From a checkpoint of a small mixture-of-experts model trained on Wikipedia: width 320, 64 experts in each of 16 layers.
Below are experts of layer 11 (counted from 0) of a mixture-of-experts language model. Rows are named router (the router's row for the expert), gate (a neuron's input weights, with its number), up (a neuron's input weights, with its number) and show model dimensions 0-79. Each number is 500 + 25 x the weight over its row's rms, rounded and kept within 0 to 999. Numbers have three digits each.
Before each expert's rows: a language model's description of what the expert responds to; "mostly gets" lists some tokens that are sent to it at least half of the time. This comes from a sample of Wikipedia text that the model never trained on.

# expert 33
Description: Opening pieces of words, often short consonant clusters like p, b, c, sing, stud, sp in newspaper, in biographies and award lists.
mostly gets: " p", " stud", " sing", "-c", "otes |", " rep"
router:469487511487508519500491504546484491514482543520501529488510497489500492516509504518498532494485536542470526509514513495497503473457504528492505438455499510517514504503467486474516478526487524478504557520531508516445504533499529494532508540
gate0:518528495507482428465470505545518498483493538497524499465489492493547532492449506463498416505481537458521501500515522495489459463522471480499503490486466508531487496486494493467536481512540504516490516490494500465485478458503481461523511492
up0:459487480499518491457474458515460490515512466484454531482512502518478524481443501492521499495512516473444503495498494462516496478515522471525509507552514486529531482518502523480486510516531461540525507493471519515513489465538489477539522520

# expert 60
Description: Line breaks and pipe separators in tables and lists, plus after, However and word pieces after p like p-enn-ies.
mostly gets: " after", "\n", " However", "^{", " in a", " pre"
router:523516501517517561476507459506524470469477508490491491525494487512532521536479476448474464511513526523545518474450525532503487455475515501443503473470514504483503535492472455474520522507513521462503497504473459468483497517496534506475498511
gate0:506519527481499512488503467494499512526508510488543495515480503532473490516461510465474493526497511465510478520495516509501512513490443479489525477507490492519487512479520526505502518476481493448478487469492489512481538454503512541495463488
up0:526517465475487505517539531462525460469478519501521509485508493507526482517534561506526501502418513441520505506488496489471512509519532527532530508508509506464482539549501472456536469480524484457496465511540475515562496510542498506548501513

# expert 4
Description: Short mid-word fragments, especially ol, ur, on and l inside names and rare words, such as Vallad-ol-id, Linc-ol-n, Q-ur-anic.
mostly gets: "ol", " col", " mov", " Val", " Gl", " par"
router:473476519502496496531509505514505482505535527477516503535498538513520536534513516541477512535501506489483533504456531552469496516467485508427499453504505487466539517501516500479525476523490564502499540556456496505487504481512515481501502481
gate0:495453504546477588529532504493486483553499481493529495499472495496512537490534519444460478471453492497546505489487471480476465517462501466438496466494515469508497497515521534486501524493502505485486501485483445501493557487487490509520497496
up0:498505501532439495469519475495507492504506477492556538481504470488535498470523529502449478511510505526523486497470524449511448472527481551499528530528511498511470532463493493467475501500461494486495502452507516489503490526481517489493484511

# expert 21
Description: Prepositions and linking words in running prose, like in, of, for, and, such as, including, and colons in classification lists.
mostly gets: " such as", " include", "- Country:", " well as", " against", " including"
router:524481518522534518523509495531519494488478539472549501499501530513500534513503489495457491505527531540549503508474495491444497520476496516480561510459511550531532525507515490496537525508463526470502490526464519489484492495476510507531505572
gate0:506516502493534492530492531488446528510520495491521511503489515521499540496493513538477530449496505455523516498490497451487515507501481498481517495516485509479486566498472471492504508478475556498551479466497541443521496478535532467488471520
up0:525535527521525477470490470484451505503499479527483499450470470491513541498474491507496515472479508541510520559547526516529497500459512510477521476463467486504473533519493473505518522491537494522572517499536493485510472545491499480530506490

# expert 57
Description: Verb and adjective inflection endings like -ed, -ing, -ated, -able, plus past participles such as made, won, used.
mostly gets: "ated", "ted", "ited", " made", " won", " used"
router:471499493489494503466451526557552481532504504493501499515491485515505510541531541476477488500530489530553497452482507482499496510504523483487499505499504510511510562465525488494520539489507519490479524527500461489471506498507498509512539528
gate0:478497563495501523540514511497519491486471498453560539533510481521494504537482510495520472513530525523512541470488492508504528476492527483472508516504508537506521540453498516505541487505509514491491492477473477502491507511456503489494547522
up0:532483521508476524535501451529514443476514505515534517582491504545505498477498460543492470517483535517538529525519442521483520491505526520483491462461521508521522521487461501502513521498496489456486510471494536550490536519476540512476510528

# expert 7
Description: Measure and time words such as time, years, km, more, %, plus word endings like -ly, -ight, -ie.
mostly gets: "%", " time", " more", " years", " km", " ft"
router:505535540497519537486499527498517482522485521492508517471480527478547520548469480512471463520456528528519558531487512539461472476470459497484518489504526493492543548459474522481470507511502537492491508504484489502512447518518503509499501504
gate0:454503529511527501474513511484502503525508469496519456545472533508537529547491493469468516528475487494503530483480493514488544493505455469510556503514477473496526501496491478527504461475501525495465485466483504463462472479525496525491512503
up0:490497478490498408508546502500448539517498510512497488500460557543480528510507534471539473483504497496475477511510484547535491532500515511488540507451476515540516487522505490507487466499496524486495505521496474546511514459562487514493516499

# expert 40
Description: Final parts of proper names, such as Roman numerals (Super Bowl XXXI, II), trailing digits (TV SLO1), and words like School, Street, University, League.
mostly gets: " II", " Street", " School", " TV", " University", "!"
router:509487498477488486483454507540463432490495552507525474482459534522509488517508529503449491513460549525490529543509529506497470507455511498440460472483501499499492498464516542508509527483506502513517549495497492487471470507509540535519512536
gate0:491435481500511521506495492508486492481502484497461511526454530498479504505469542505483538481510508454518492516475503507522460524474509500508471472486513488466519534546548479509487484515498539501544520527432498486480514511476558526530475517
up0:508493507500477550468513481534507506518504519527534530550487504527490517507477490516506512526510511516455480502452477503528536553470553521517508495488523513502510491505517473520522454513540486529465507521530443539534518496514498481491515469

# expert 0
Description: Verbs, auxiliaries and adverb endings after he/she in career biographies, such as had, was, subsequently, later, began, finished.
mostly gets: " had", "ently", " He was", ", who", " would", " has"
router:503522511476477497497509491514508474495491530513489498484515507507544486523473502507502470493475560505496548498442512513495494513498468537506488493469491467507516530489506501493522509509518509533515536482513525536489505548501530476506516523
gate0:499499480473499459549510527527490504532455514501485520523522492472505517490500507526522483492570509507484508496517477502526435493514470520504518478486470545522504510541521509520501456505502476514524488493486510507498508506531528486516489490
up0:536523506517482449507505559456495484456505511462542521492499494495464436500505527536516482514550511508510482462497503472480484486553525506503532515484464511487514449490481514550525477519473518496482477509528509485483524463491476510482463505

# expert 43
Description: Opening parentheses and quotes after titles, section heading marks, prefixes like un-, inter-, ex-, e.g. Mandi (1956 film).
mostly gets: " \"", " un", " (", "^{", " | \"", "\" ("
router:524537520506510512438504521526533487495499537518559501481475510536511536536496493526474489539496524533506502483462488535497502483489481499437500473465530486462501571504482526496542550504459481492502506529475487511513480522510512544499496502
gate0:507510488507496467511490503463472451519520514517519483533452493555507514528523493516474523465468509514491495529437516509472496524527516481513522466508487514502544495486486534474510470489497540458483509510516465521492507476524526499514443546
up0:520541493501488517475515532499479501495510536501550483491447482478511469466477525495467485486475513470512486504460487494502476486506484460519507530516469495547480515517507536481561531490486537492482484520514512519516546472487453505511511491

# expert 22
Description: Closing parentheses after years in filmographies and biographies, such as (1940), plus table pipes, line breaks and heading equals signs.
mostly gets: ")", "|", " imp", "| ", ") –", "% |"
router:543481548552511499520493490535543486472480547515520518526514518496514527533495498515457488480510529537512504478466479526494502534482507514487472450458549525472489526506507499476519507514502509505501553539467542528504520535480558487476505510
gate0:480521514496470505476505473498507499476480500473522519494509499534510475473467486496506456499451536480535474495435476468535514512477472552487491482482442468533445497467515478470486509516553474492519495534476503497534505523505529475522457483
up0:507481479496462490540477495483473493467511456512506443478510486507464556481484526466477453467508474512503509482533474486496529499508493508524528481496550494495479506519490487501499502526505440452517488461536484533515504484518506528493493523

# expert 56
Description: List connectors and separators, mainly and, commas between place names like Doha, Qatar, semicolons, table pipes and infobox list dashes.
mostly gets: " and", "s and", " and the", "er and", ") and", "ing and"
router:537494521545509511532497489564471485511503517477552498521497493509488533528502537483490514502492547547518491506509498486453478501458529507503509465447492513530522528490492486492512532477477478496525550500517472523504495546509499499535530532
gate0:479483501487475464509489551530512487532523537496470495521501531514530492484529504563506504491551540507491509480500515497486456480486481521531511499519464541523497502515479494503492476453515487511488503474543521474467502511523498471487484525
up0:476545469486491525495511531510481543517512507497558493504490551450507541471534491521526455528507499487488499469537528496504498526509484497523501496508475512503485464545460491499525514476512521532508532529479547481488510468507504478495474530

# expert 58
Description: Double line breaks ending paragraphs, wiki heading markers (==, ===, ==See also==), and opening quotation marks in lists and tables.
mostly gets: "\n\n", " ==", " | \"", " \"", "==See also==", "=="
router:465519517492496554490491487497503490495536540547484485472481518505509496514505485501488502551463500528493527506488546503438475508507471533492474487515521520494519497504486468478525504504484492491540555500475506493531527509507521527529513544
gate0:478497528510506490536516506470506475483487513434492463510466533536539505491519498516540486494460492503517502476469552491474515580460530558467529502514491479462519504472468482529498482478498470536450478512523528529490517516543498480491513539
up0:516511531490468542497525507488468473532482481494495504499472480509484478543443491494485538571533490527477516522490502530480498503475494517528506492482499517495579517468538473514477497486461526461505525545531427510495456534494504506510488501

# expert 6
Description: Digits in tables, dates and coordinates, plus number words and quantifiers like two, three, million, several, many.
mostly gets: " two", " three", " four", "100", " several", " many"
router:497487518487543530474479503538519474476509533493541514487498536505545541539480545476483509500508508532531524489475506506454511524476517497477544510512514530500457507462556509454548509499510503446527501520532539480506477527476556464501512543
gate0:522508543517479474483540510532510522530524478506489518488496497555515474496519510452470503532504486520474482487496462505496555469490545521553526516509505498502441497483554484517493506518516471487491490501498519494507479524511529498550502550
up0:482512467517483477470488505494498484499465474520521506493533506506494532512500523562456549515502488473474502510537483541517488483466526539531462515516512466484498542474459468530444475491509498524511496511504491451493475511486508483527524476

# expert 38
Description: Common first names like John, William, George, and inner pieces of personal and place names, such as Erin, Aldin, Wilkinson, Stockholm.
mostly gets: " John", " William", " George", " James", " David", " Jack"
router:520517525553529460469482502492472449459522533530506508492490533507545502522535480519475517531490529518473533515501514527502510518494504481495501488473477507534494507478549483524490501543510547462519530518540520542487464506491540519514488502
gate0:488519523502515527514494528456510513540502498540503491528501478512495465519547490490527527450519513505477523469515462569512487454456530514477485489502514460490531514525497511495499479508489502492504473540495514484527505526520493482497480516
up0:513522460494529441462514506470495491542493502568529488474521475514506511492505502526506486527509492487452537523512511515509457476542502551562510505500464471475527465480521543514498502525514505531472508507504455514499508541518524559533491523

# expert 28
Description: Country and place names and their endings, such as Austria, Qatar, Bulgaria, plus words like United States, National, North, Royal.
mostly gets: " United States", " California", " German", " North", " Royal", " Africa"
router:474485520536524532493478482541460482466522537551528518509501551506517505501520528558493498501491524526503528487465500502482475523476489487478534501496479506445497531531505494471537515494544465456501526525512486519474509517469523490517504539
gate0:473518515493489504542481507544481504506477484477515532496555481456510494514499491496523458523470537503458531521453496489496541558507540520525508490461500503501507531500489499463486497519488469467512520501494484517525535526485504475521538494
up0:503481486515477495547498531504500522475492503519510517494476520517515513513471507499508507451523521543511532465536542504504480528482478501475497500470544497513512548483499523500467532469483490509521557514541539536480556540481482467540494499

# expert 63
Description: Syllable pieces in Arabic, South Asian and other foreign names, like m in Muhammad, av in Raavana, Kh, Am.
mostly gets: " rem", " Am", " Kh", " mag", " am", " av"
router:503484518507502533489503479503495493474503551543512525543481504563491560497483452500466529563506507493485546479473514551492437483437510494503515417479493514481547536522521512465501496470494467471510483532474493529531473518472577469506506553
gate0:502490514497502487465471449472508493498492528494503489535499503513493513509484480446492514530446510519489463518480528461489497493505477498495495451496491470471495501490501499512490489484523510530489491544480477461511431480502553465528490491
up0:476471481491483508527491537492515481481486479476474485473504437431470475489484527493524498518510487516534464501500491491447568461507477485526512517510513512508505512471504520456499519489506519490551512498506474456481523485512482513501534497

# expert 32
Description: Middle or final pieces of common words, such as sport, spending, Scouting, fifth, heavyweight, Securities, missing, often after f or sp.
mostly gets: "out", "ens", "alth", " feat", " ·", " Football"
router:485501484491510500497505482535500462467489538471514552447491518508516466495495508527506487488511513507519542513491513517448484523498491482482504476457495501470444518469508519468520528471493517495556519558503526492514497529466506509518517520
gate0:459550507513497460471475441488480530457533511483510518469512512505495504491469526508510459476516497456459480531553504471530512531511509520501511497517501537530474492504516513542475466534493498508540502518456465531499532472499496515539581481
up0:519475476507496493528493500487538485516476471469470499483481487469489487456553480539487479483495489507487495471492479478489549488489509481490473510528506472415522471451532495492494491499514492499512530481488551492524483515482488468536538486

# expert 18
Description: Word-internal pieces of foreign personal names, place names and Latin species names, such as -o, -ia, -ard, de, del.
mostly gets: " de", " Jo", " Gre", " Mo", " del", " Mark"
router:509513528501475522464468487528501478485473532534506509526499544498488554529465489484457496528488532521510531535463472511520545526503502502503512465454497479509488496504538517466521515497495531471521506489465483472518476532538535553536496508
gate0:501462523475450550489531505549476482479486488541537494505437521510481480491472503480490468532475513508496521511462510502508489500493503516482552490476461509481480510493505514497534498535548473486525523489498485499525470541470493504562506508
up0:477488511538487476532458508459542515485533519514498482483510476519479492481431505509454481544497539504472523489530535557510501476492482476475494522493529498487498493432528505470477494467470491492485497535505535495474453476505505521491526543

# expert 42
Description: Periods, commas, closing quotes and prepositions ending clauses in narrative, plus linking words like However, due to, announced.
mostly gets: " announced", "\".", " However", "ed that", "ia.", "ed."
router:493493513472505466508443526513505468486467526499481483503497545540497490505493507491465444517491532517525544500476486574490508536524481547476484486484534523510539510477509514450526501507501551491511499529498483484472499536484505503532494479
gate0:478503468495456448496516527467478502535500521526493513496509520492482503507490514506491502502512526472463515478456508503495474515524484537543529503479452502470512494492514500455517497549576471484490515557544496552470552513497470541516525497
up0:478518496533463513474485458498466536494514504532505505474469479435514450524489472537580508519483538487466496542500508465526525512512495488475461503539505487490485494509520464470465506485500496484473510561553526503509498531521502497515471505

# expert 49
Description: Organization and media words and endings such as 's, football, University, r-adio, TV, FC, military.
mostly gets: "'s", " football", " University", " University of", "ailway", "adio"
router:509513511519482455509478534533475468489506562533528520497452524519537518516486481503492515539477527528523537523504512533463510535466520529470485482507478496456470491481493528496505506490511484497495565490501474544498478506484512530513513536
gate0:551498470492520480540503530542554518509487489501520471493514466523460522525474472470511550533458527513453513505496465514474550542538484520492502484503478502528511508500454470458492551453478509524509522521484501503482472500471527512510476491
up0:493527480492517442479504515512480485493523535534519499506445491515469526492526482489531485438518486520484516485483519484493484492503453463493511491466524495511556460477497496550515487501481524525518500514485481448481515508509527500485467520

# expert 8
Description: Word endings completing infobox field names before a colon, such as Variant, Media type, Position, plus line breaks and == heading markers.
mostly gets: " sub", " con", "- Born", " given", " ==", " Location"
router:483506510496522494477509476501550489449523485496518491536463493493496519510510502479477490538468553486532536526499522538498508485493499476481525435453467508522499526479488502477476502527509482514486546509570495504519525504527510550510481505
gate0:513502541510436514500468439489509444498494505507520487509457482546450552519519501478502466472484526509473540475485493508528496524495492495485505477517480505553514481514481541522497487518539483537505483475516524494500488499560512525510507534
up0:498538467571481496491513501497496510446536483468486510463499529465512487505509504499539558504518495470486476483545506498572499481505494511540467507532503495501459454511507502476539435489493473531462571459543503498515483462520493489486499475

# expert 10
Description: Pipe separators between numbers in sports-statistics and data tables, plus punctuation and short prepositions before years or numbers, such as "in 1961", "of 1978".
mostly gets: " | ", ") | ", " in ", "; ", ": ", " and "
router:533469526546512512492525514555517519489497549500516491533476496500561517510511450502428471524492500494505496516499499536506526510459502523466491455494517505511493530496486544474513504504538509487505498526453493467477498509509595508499541528
gate0:539438478472513494509517498510516479475495485535477500476507544480496511522519509464474568477527501502485488484521553486480526455517526478527472484453534467499469513474522461537501525510502525472505535505492513544467494555513498444494487468
up0:505484482533485515555515507492460531503514474451492515517521503484494529515506483477482476536553482511519476507533457500493529499479484509498524496484527466490461514518513551530456496454482480510488510520507496513486480471516480461492487476

# expert 44
Description: First pieces of words right after the or a capital, such as re in reason, giant, younger, Carter, Graf, plus letter abbreviations like BC and FL.
mostly gets: " re", "BC", " Re", " cr", "FL", "a"
router:526485507510533505526491509515479500471515551496497516493440511480526499511519516509499500521492527527515509511462496554469517490460536495484541450463518524480463527496510503455537531518536540467537520522488511506505470541535528512538488509
gate0:532465515511490549502480505525496524445533498502541512505501502480528466505488492521501511532509497533485545509529467521496474477457477471446571447492505541538511523473457474486505462530479513479518513540506480484466512502493521529471516541
up0:534509497519488513481466504466483538510526480476500503483518516463508459487540511523541493467463472489465526499453477472522532479480518470535510523563518491478498528540505500495559498506543505494497467472516454497473473483494481491478506472

# expert 39
Description: Articles and determiners like the, a, his, of a, as the, starting noun phrases, including after table pipes or commas.
mostly gets: " his", ", the", " the", "The", " an", " as a"
router:520504515504512486542494476555524499477467530482538492501492499534512513524499511532486430543522550501509541494492485528493500493488489528486482504466527549500467544501511507511526484496514498477484497553492466469508495482498553486500512528
gate0:472530488513500471496461484550476493492486507498484502481492503527509476511456515498523510493504498470507499493499495497556490518524464553492498496498422517493471559498555522522480519501543471499463495479521516542535503496504524484521474499
up0:492560535516457529483491539472531466515491523497466514506497527484535493484519493481509472492506481514523510503485565473459468503490500522503528501498477515509511489457507478481468534486529478530462518498510493482478521514523540436491488495

# expert 11
Description: Capitalized openers and time prepositions at sentence or section start, such as In, On, At, Un-til, Be-fore, plus Al in Arabic names.
mostly gets: " In", "In", " sub", " On", " Ab", " Am"
router:468493526516507535502489532505541493507473546512547546505515533470528497505470483496504508493490528511549517509502481541480531504493445505468491475496540512473513519515497490481498538504517548470508490503508498527476502511506536527522492537
gate0:517490512494459489529462482513525460527473487442480501528539495517491463484464474521510508515460506514526512483483508500483509461444505495474487523513543516520527472483455508466491494466458460486523501507501490504482495484472488481514563481
up0:505543506514523520534482503519472493487540495493506495486501514500520509496491433473553448549520471508552498572544501514471527498505479519481505506504492529484500538506495508460508542486468456463466518525495485499512495508499502484494493525

# expert 46
Description: Function words inside sentences, mostly to and "to the" after adjectives or verbs (central to, belonging to), plus that, not, was, would.
mostly gets: " to", " not", " to the", "ed to", " to be", " will"
router:514525531520509519519535503513492513479526542482539514504482503498518513502466495494505525514462531501509548449477506503483468509440490458470490465462505490484470519515479493491530509523516497509535528475465498494530493550528541527513517514
gate0:471503501472522494475482498505474508496461505510466495536499505474489473526496537541467514508465558463502531496510493514485485513494536507424515485482525486494517537481487481488524572493517515482534508504482515516492527529511527493475504503
up0:515513459515486497513503485511475526506517509500480475508511454508482509469539500504522522459477464477430509472519491490512492469490502464531487507553489500558509474525502494475525509515549503527490518480543512465523496490516494466511536515

# expert 20
Description: Tokens inside markdown tables, especially column headers like Image, Year, No., plus separator rows, dashes and numbers in cells.
mostly gets: " %", " dist", " add", " | — | —", "|---|---|---|---", " hon"
router:501491514491512522517463515519528477460491504504544516455504521469559505558504501509478468513435521500500516505470538491450524546486532477478490463471523457482513506491487490525515509493486498516556511482513485486453482571554552518493520560
gate0:518493456500524526505519491538491475517527497477499487486460528502549496535546527509505480504463541503466499493472492514493545489462495453502513482508506484489501535538522480457532508499519481500541523488505515468505529518518514475493487540
up0:484507542499578503497531477487520533485518497507492486526500525479510484493543496509491540512457490508504477472521461507502558460467494480539478466481510505509492472509522532505515481502463516491499455497497542503483473499496491476481480521

# expert 59
Description: Capitalized first letter of a name or word after a comma, line break or quote, such as , S-ullivan; , F-ish; B-orn.
mostly gets: ", M", " | K", ", S", ", B", ", C", ", N"
router:507499519488505572505502469537494505511521523528507492481490532515498478492471482490475443518493513538480521538511471559494501531491517541456483454505514533518518513497514490463551509530518540513536500562466483488496503499478547473520527542
gate0:469452485489531458477468467519548473514494516522502501511518513470515489509552523461504587496519460458495522470513507469472475485489516498498502490502504480491487527476524475518451512483489513499468522509469519506486482497462491511532494456
up0:585535504478502555539513445529450511480516460512492463485488490488519461513487468522527470510487502543513482535511461520503546489511509485492510510527508496527535480521531516502543487511503509506473495492513488513488525542454529494474474519

# expert 31
Description: Pipe separators and closing brackets or heading marks in tables and lists, e.g. Won |, (MMA), provision==.
mostly gets: "\" |", " |  |  |", " by:", " |  |", " |  |  |  |", " these"
router:523506513501517494518511507529502484477470532538522509512509516520536511532500476498493485471468561528518549474474534522493514511447501516469498440483490510472468522521501493475521548529521518494493521524486489484523514539522527493501545531
gate0:475499533526491507478494452511465509469538527485451477517517524439476508529510470505506485434505495479488500487507489494469469532504570459496503439517531526508506487477503511503512501494478494499516535531509490505470511475524518468467516502
up0:485487501541542495502521486493498521516491488483492483538523525517523517488478504488448498473504486456496502479475475490517474496536510505513498500525504527521491489528549497499493442455486508496429527539479545537487515490496491544523512474

# expert 51
Description: Common nouns or their final suffixes, like -ation, -ment, series, season, game, site, medal, organization.
mostly gets: " series", " game", " it", " season", " area", " title"
router:513472522516518510458473495506488486500529528514490475481492523487521503524486512518454480495458514504515525493515514489489512502480471509538464479503489476486493516490465509467528534499515508518562550491504462472470488527519515522513488510
gate0:451524527465518550516450496461480462489528517501513482527507515474463552561498481498475479498501527517495533504472505519540505592508499456535437485478510507524532549514526503466508535477480534480530538501481479526496475498516503504525492494
up0:503497519513506525505482492492494536494503499529496506562525526485525526510511493490542517489510496561466496501507497491528485497512509492504502473478475475496534506473498475487489463507454487533476569465517490580507517506506503504488530538

# expert 24
Description: Word pieces beginning with c or s clusters inside or at the start of words, such as sc, oc, rec, conc, c-arries.
mostly gets: " sc", "oc", " rec", " c", "-c", "inc"
router:483501538530520485487502488528538462491484537514527504514535543480503499534502463500506536535480523541502533464466509540510522505441467525477528462497511500479515502450499459528483499465501553471514517476484528515492503485528502514527509530
gate0:509522491513480503510492495516523469478482536520511465504503480502507499543515493494506521500487493508529515468492479476524539522539527455507540491486496494496520509503503500521486537438476531485522503488538510504509520498524513502524472494
up0:474538537456512541464492436535534562512510519509528504499535491460497524455537497545516494463504521498514522477459497504484485531500514466488484508526508480492498515514469488493538527460556480500488484541486471450474530509487500440511492520

# expert 54
Description: Lone capital letters starting names, initials or abbreviations, such as B, H, D, L, as in L.B. Smith, V-Type.
mostly gets: " B", "B", " H", "D", " La", "H"
router:501469524468503520524486501514496490464528535476534515498475558496480510521512500518492456491512516522475509508475503534488494518474496478459480448485559511486452522483503515463512513522485513477481522557485493483508483512494511531517474522
gate0:480553555500506494482483508484482480524516494467517479501565539460477521533494506498506495463520505496536503464496473483520490534459531482545501474500512493513522516490506508472504499449476488479496537484486478467489510465514468540544514510
up0:508512493522496471487490552520495540480500517469471522452500503493476517473497517491493509471481529526561499498493505571464469515468455492476467488486477538475496509536481521459491489475514492496511515479528520497488476485534509540541516521

# expert 2
Description: Prepositions, auxiliaries and verbs in running prose, such as into, to be, became, remained, plus some table cells and commas.
mostly gets: " at", " into", " to be", " became", " being", " would"
router:497506530498524525527438479525547511495470519515516555531494508523535504514501509518505485488501512547510519488472538479469524486485484551476496466518515501487488554497508525500507560491493500500501535490504503493522475557495538516490487558
gate0:479540496475509499495461502521515498453532537504472535481490510478502547523534465508489487489545473531475499467500552475514552478454441420484473445489511505493510488471513486512495465505497512505546504509486535487498541479486522469502476526
up0:508481504457487523513464536531482510515538482521520519498456504497525471454484478479498486530478499515477493516504524487526521522455479496474473494485502505497483493500486552507496535499526472516486527501542516505458517501522521516469516486

# expert 53
Description: Digits starting years such as 2 in 2021, and word-ending suffixes such as -ion, -ation, -e, -s.
mostly gets: " video", "ution", "2", "ination", "ion", " development"
router:531504495482495483505524478520491494512506508514503475511501508512539506541492485507448514527530489498512520465493507491497489493493507521514545478510487495489463508490543505463520506460536525495514540502501476494516485551478511504531549535
gate0:497532517452503501455499503480475550489475518481501505474499527527452522510473503518509464519501484503528514481503450510501524534485485557526547496505464524490501518479479488446512468439554500509482508510479466539500529500439496454502467536
up0:484495511518523528527516506505482513479512530498473516505469544504475460505459475471533461485496506525466538554514493536497515492494506507477526488482503499477488553493485516498495476498482508504506541526548490544456502551505494469512485486

# expert 14
Description: Digit tokens in dates and numbers, especially the final digits of years after 18 or 19, such as 1880, 1836–1899, 25–5.
mostly gets: "100", "50", "96", "70", "29", "60"
router:493483550529520545485475465518523486479495535492500485474504502482541501526539529468495521541506521525517511511459511514473501506488522493492506503462503513519482525476522495470508541549522519469521484523516502506478484523480539494510504527
gate0:525498514537511514479517486481473507486463476482520505512488472509504492463546478521481445499496489433472505518494488500501525518441518519466508505480489495553539501518514494494473510547547522530505470528474497474494509476479526477512504508
up0:460500487564498522474541513485518500477507471498522490492502464506497487501506529500500511499474489504494478453505535479487488495513521498558489518559525534504504504529532496499501480517520508481474457507579497506495496534466516503465490492

# expert 47
Description: Opening stems of Latinate words, such as occ-urs, acc-ompanying, rec, res, ad, inv-asion.
mostly gets: " ad", " acc", " rec", " cons", " occ", " res"
router:496511573506506490482434498537565500459468521498532514538523508523510495508472506514486491522492514492495531487503536547500530507465503517485520446489504498493500507508482478473505504500482500489530532507505531452530488526497532506478481500
gate0:493522534523502490483456476500541493539488503484515503507536474453527508506516518466501470492499523472463561518487469520518540536509473514522484500531490505513501510444504466446483490511480480531530501513450528481516524487549495507528509499
up0:488514517484471503533534520498473470497452486507535464501471441504508549534503509502488472501535487494473506527556475476483480480505485535448537493539476500473501509515507521448515558511576455523473452492516475498505496518494493494521469510

# expert 9
Description: Stem pieces such as ect, act and lect inside verbs (affecting, protecting), and prepositions like on, about, against, near.
mostly gets: "ect", " On", "lect", " against", "act", " about"
router:488458505483508499471490464473458473552490527496506517504513527559508523542470491506495477472538543502533530497472517506509485511502507540438523499469541494486483506469450525482485499527485518472502525531478500498505502527472525553505521509
gate0:480493496488546523461448500496482484484460536527503540552463534514534519508484471449499485507515503516503524480492471529507499518503582511509543499491479503499510501494523481503509527499514473452516508493477451474484478499508533516487462503
up0:488518461468529490491491544506484529528427489456475498485490517512446522478484456518488468471495505426532514491541503495528519452480491494514550515508491517442473475525456510477526472514521508459489499509430502529486512482460508455501471509

# expert 45
Description: Final pieces of proper names, especially places and surnames: -ford, -shire, -burg, -ville, -ić, Sarasota, Fresno.
mostly gets: " London", "ford", "shire", "burg", "ington", "berg"
router:504477531506479519496478503545461461458511532521506505515490532486535515568517505470446481519521512525488533501501532483524490523499523489467479476481515532508513543505532499483494531504516535463503555500494465483515503487500523495506511520
gate0:496517474487506492522524476517502521470464490547508513483448527462536467507510522482516500480475526519484528528471515522462446479504518460457501507531506531475477529527473474466541488509465461509480501514535473483526470493490507499504479509
up0:482491488498464485509495517495489539513514513492553495463503532513510491492511512485468496486488517512514515528505481523477519480480464498521483513489518549532453503518474508488509503480520516525483540526500550489469503477511517505523526526

# expert 23
Description: Capital first letters of personal names and place names, often foreign, such as T-ryggvason, K-lein, Z-hongxiao, G-leeson, in lists.
mostly gets: " K", " Z", " J", " | K", " La", " Nor"
router:505482527467521517508496465522534498508480513529520499525468544527502525509459465495478485528473548507493540513504495526491482549481516488428521417465496506517497495469499491501507501522504500466515503552470510517488491553507521505519499533
gate0:471511546510486515527475511506528494473541508506529511543496512547494507521489497485459495513524522506515551497457493517491517473478542492471542450507486512537566527499513475482507526512461486502542492505499478517529488511495490515484474510
up0:516501527533474492509432502508487474468467522514479570520447492524486484510548459542499555494535510484508503513494516546505548520492511492481509484477484447473483521498490449517463546446525469527523508504502527514539506498454499513493498495

# expert 41
Description: Pipes in tables, the piece and in Gr-and Slam and r-and-om, and linking words such as or, such as, including, became.
mostly gets: " or", " became", " such as", " non", " named", ", or"
router:485502579517506491507468502498545496448503521515505543479505529504480551497494501475491527489513517505482535510475515514484459514492449501463528480476490524523507522471464514431493505508493490501528488543490497519502487522475504520525499524
gate0:491503453486513517526513504500515539491467519457494476497536533535496525533556553455510503484530494525519521528483521513447524500482474496469556500532524530474512476497538502453502428525467508527517470509521549459491501517479522484542500477
up0:536478471486503527519452471514468509473501475491485496501554509495491500510458485516462448478474498519477506484499544499489485474511517484484505503461492539502499513557465527525518491483501515491502527452499478498459545510473532485506473536

# expert 19
Description: Foreign name endings (-ić, -ka) in sports rosters and tables, plus "of" after critic names, e.g. Tim Sendra of.
mostly gets: "ić", "NG", "US", "i,", "ER", "ka"
router:501507513505522523523473507522497442463513516490510542509502510528518520510459495490448512488498515508529525494520519506498493509435469500475487467484503513480494552459477496507477510540504471473514550515509484506507471533517521524550506471
gate0:467496474535495501522487505489493477553504502512529518527433495507508523529473495475445519544531505513513483457480532493494518519473489506497533490507514501474518491466508509483483515502538486490481544506471488484510493530525489503500495506
up0:501473475518544528493490461528482531513470517511497488458483477490508547530464486491523497513500509490499538502516500463532542484478443458562518534500476501527507488529501497497481477491516523503485515510460524457533488487543521510509497504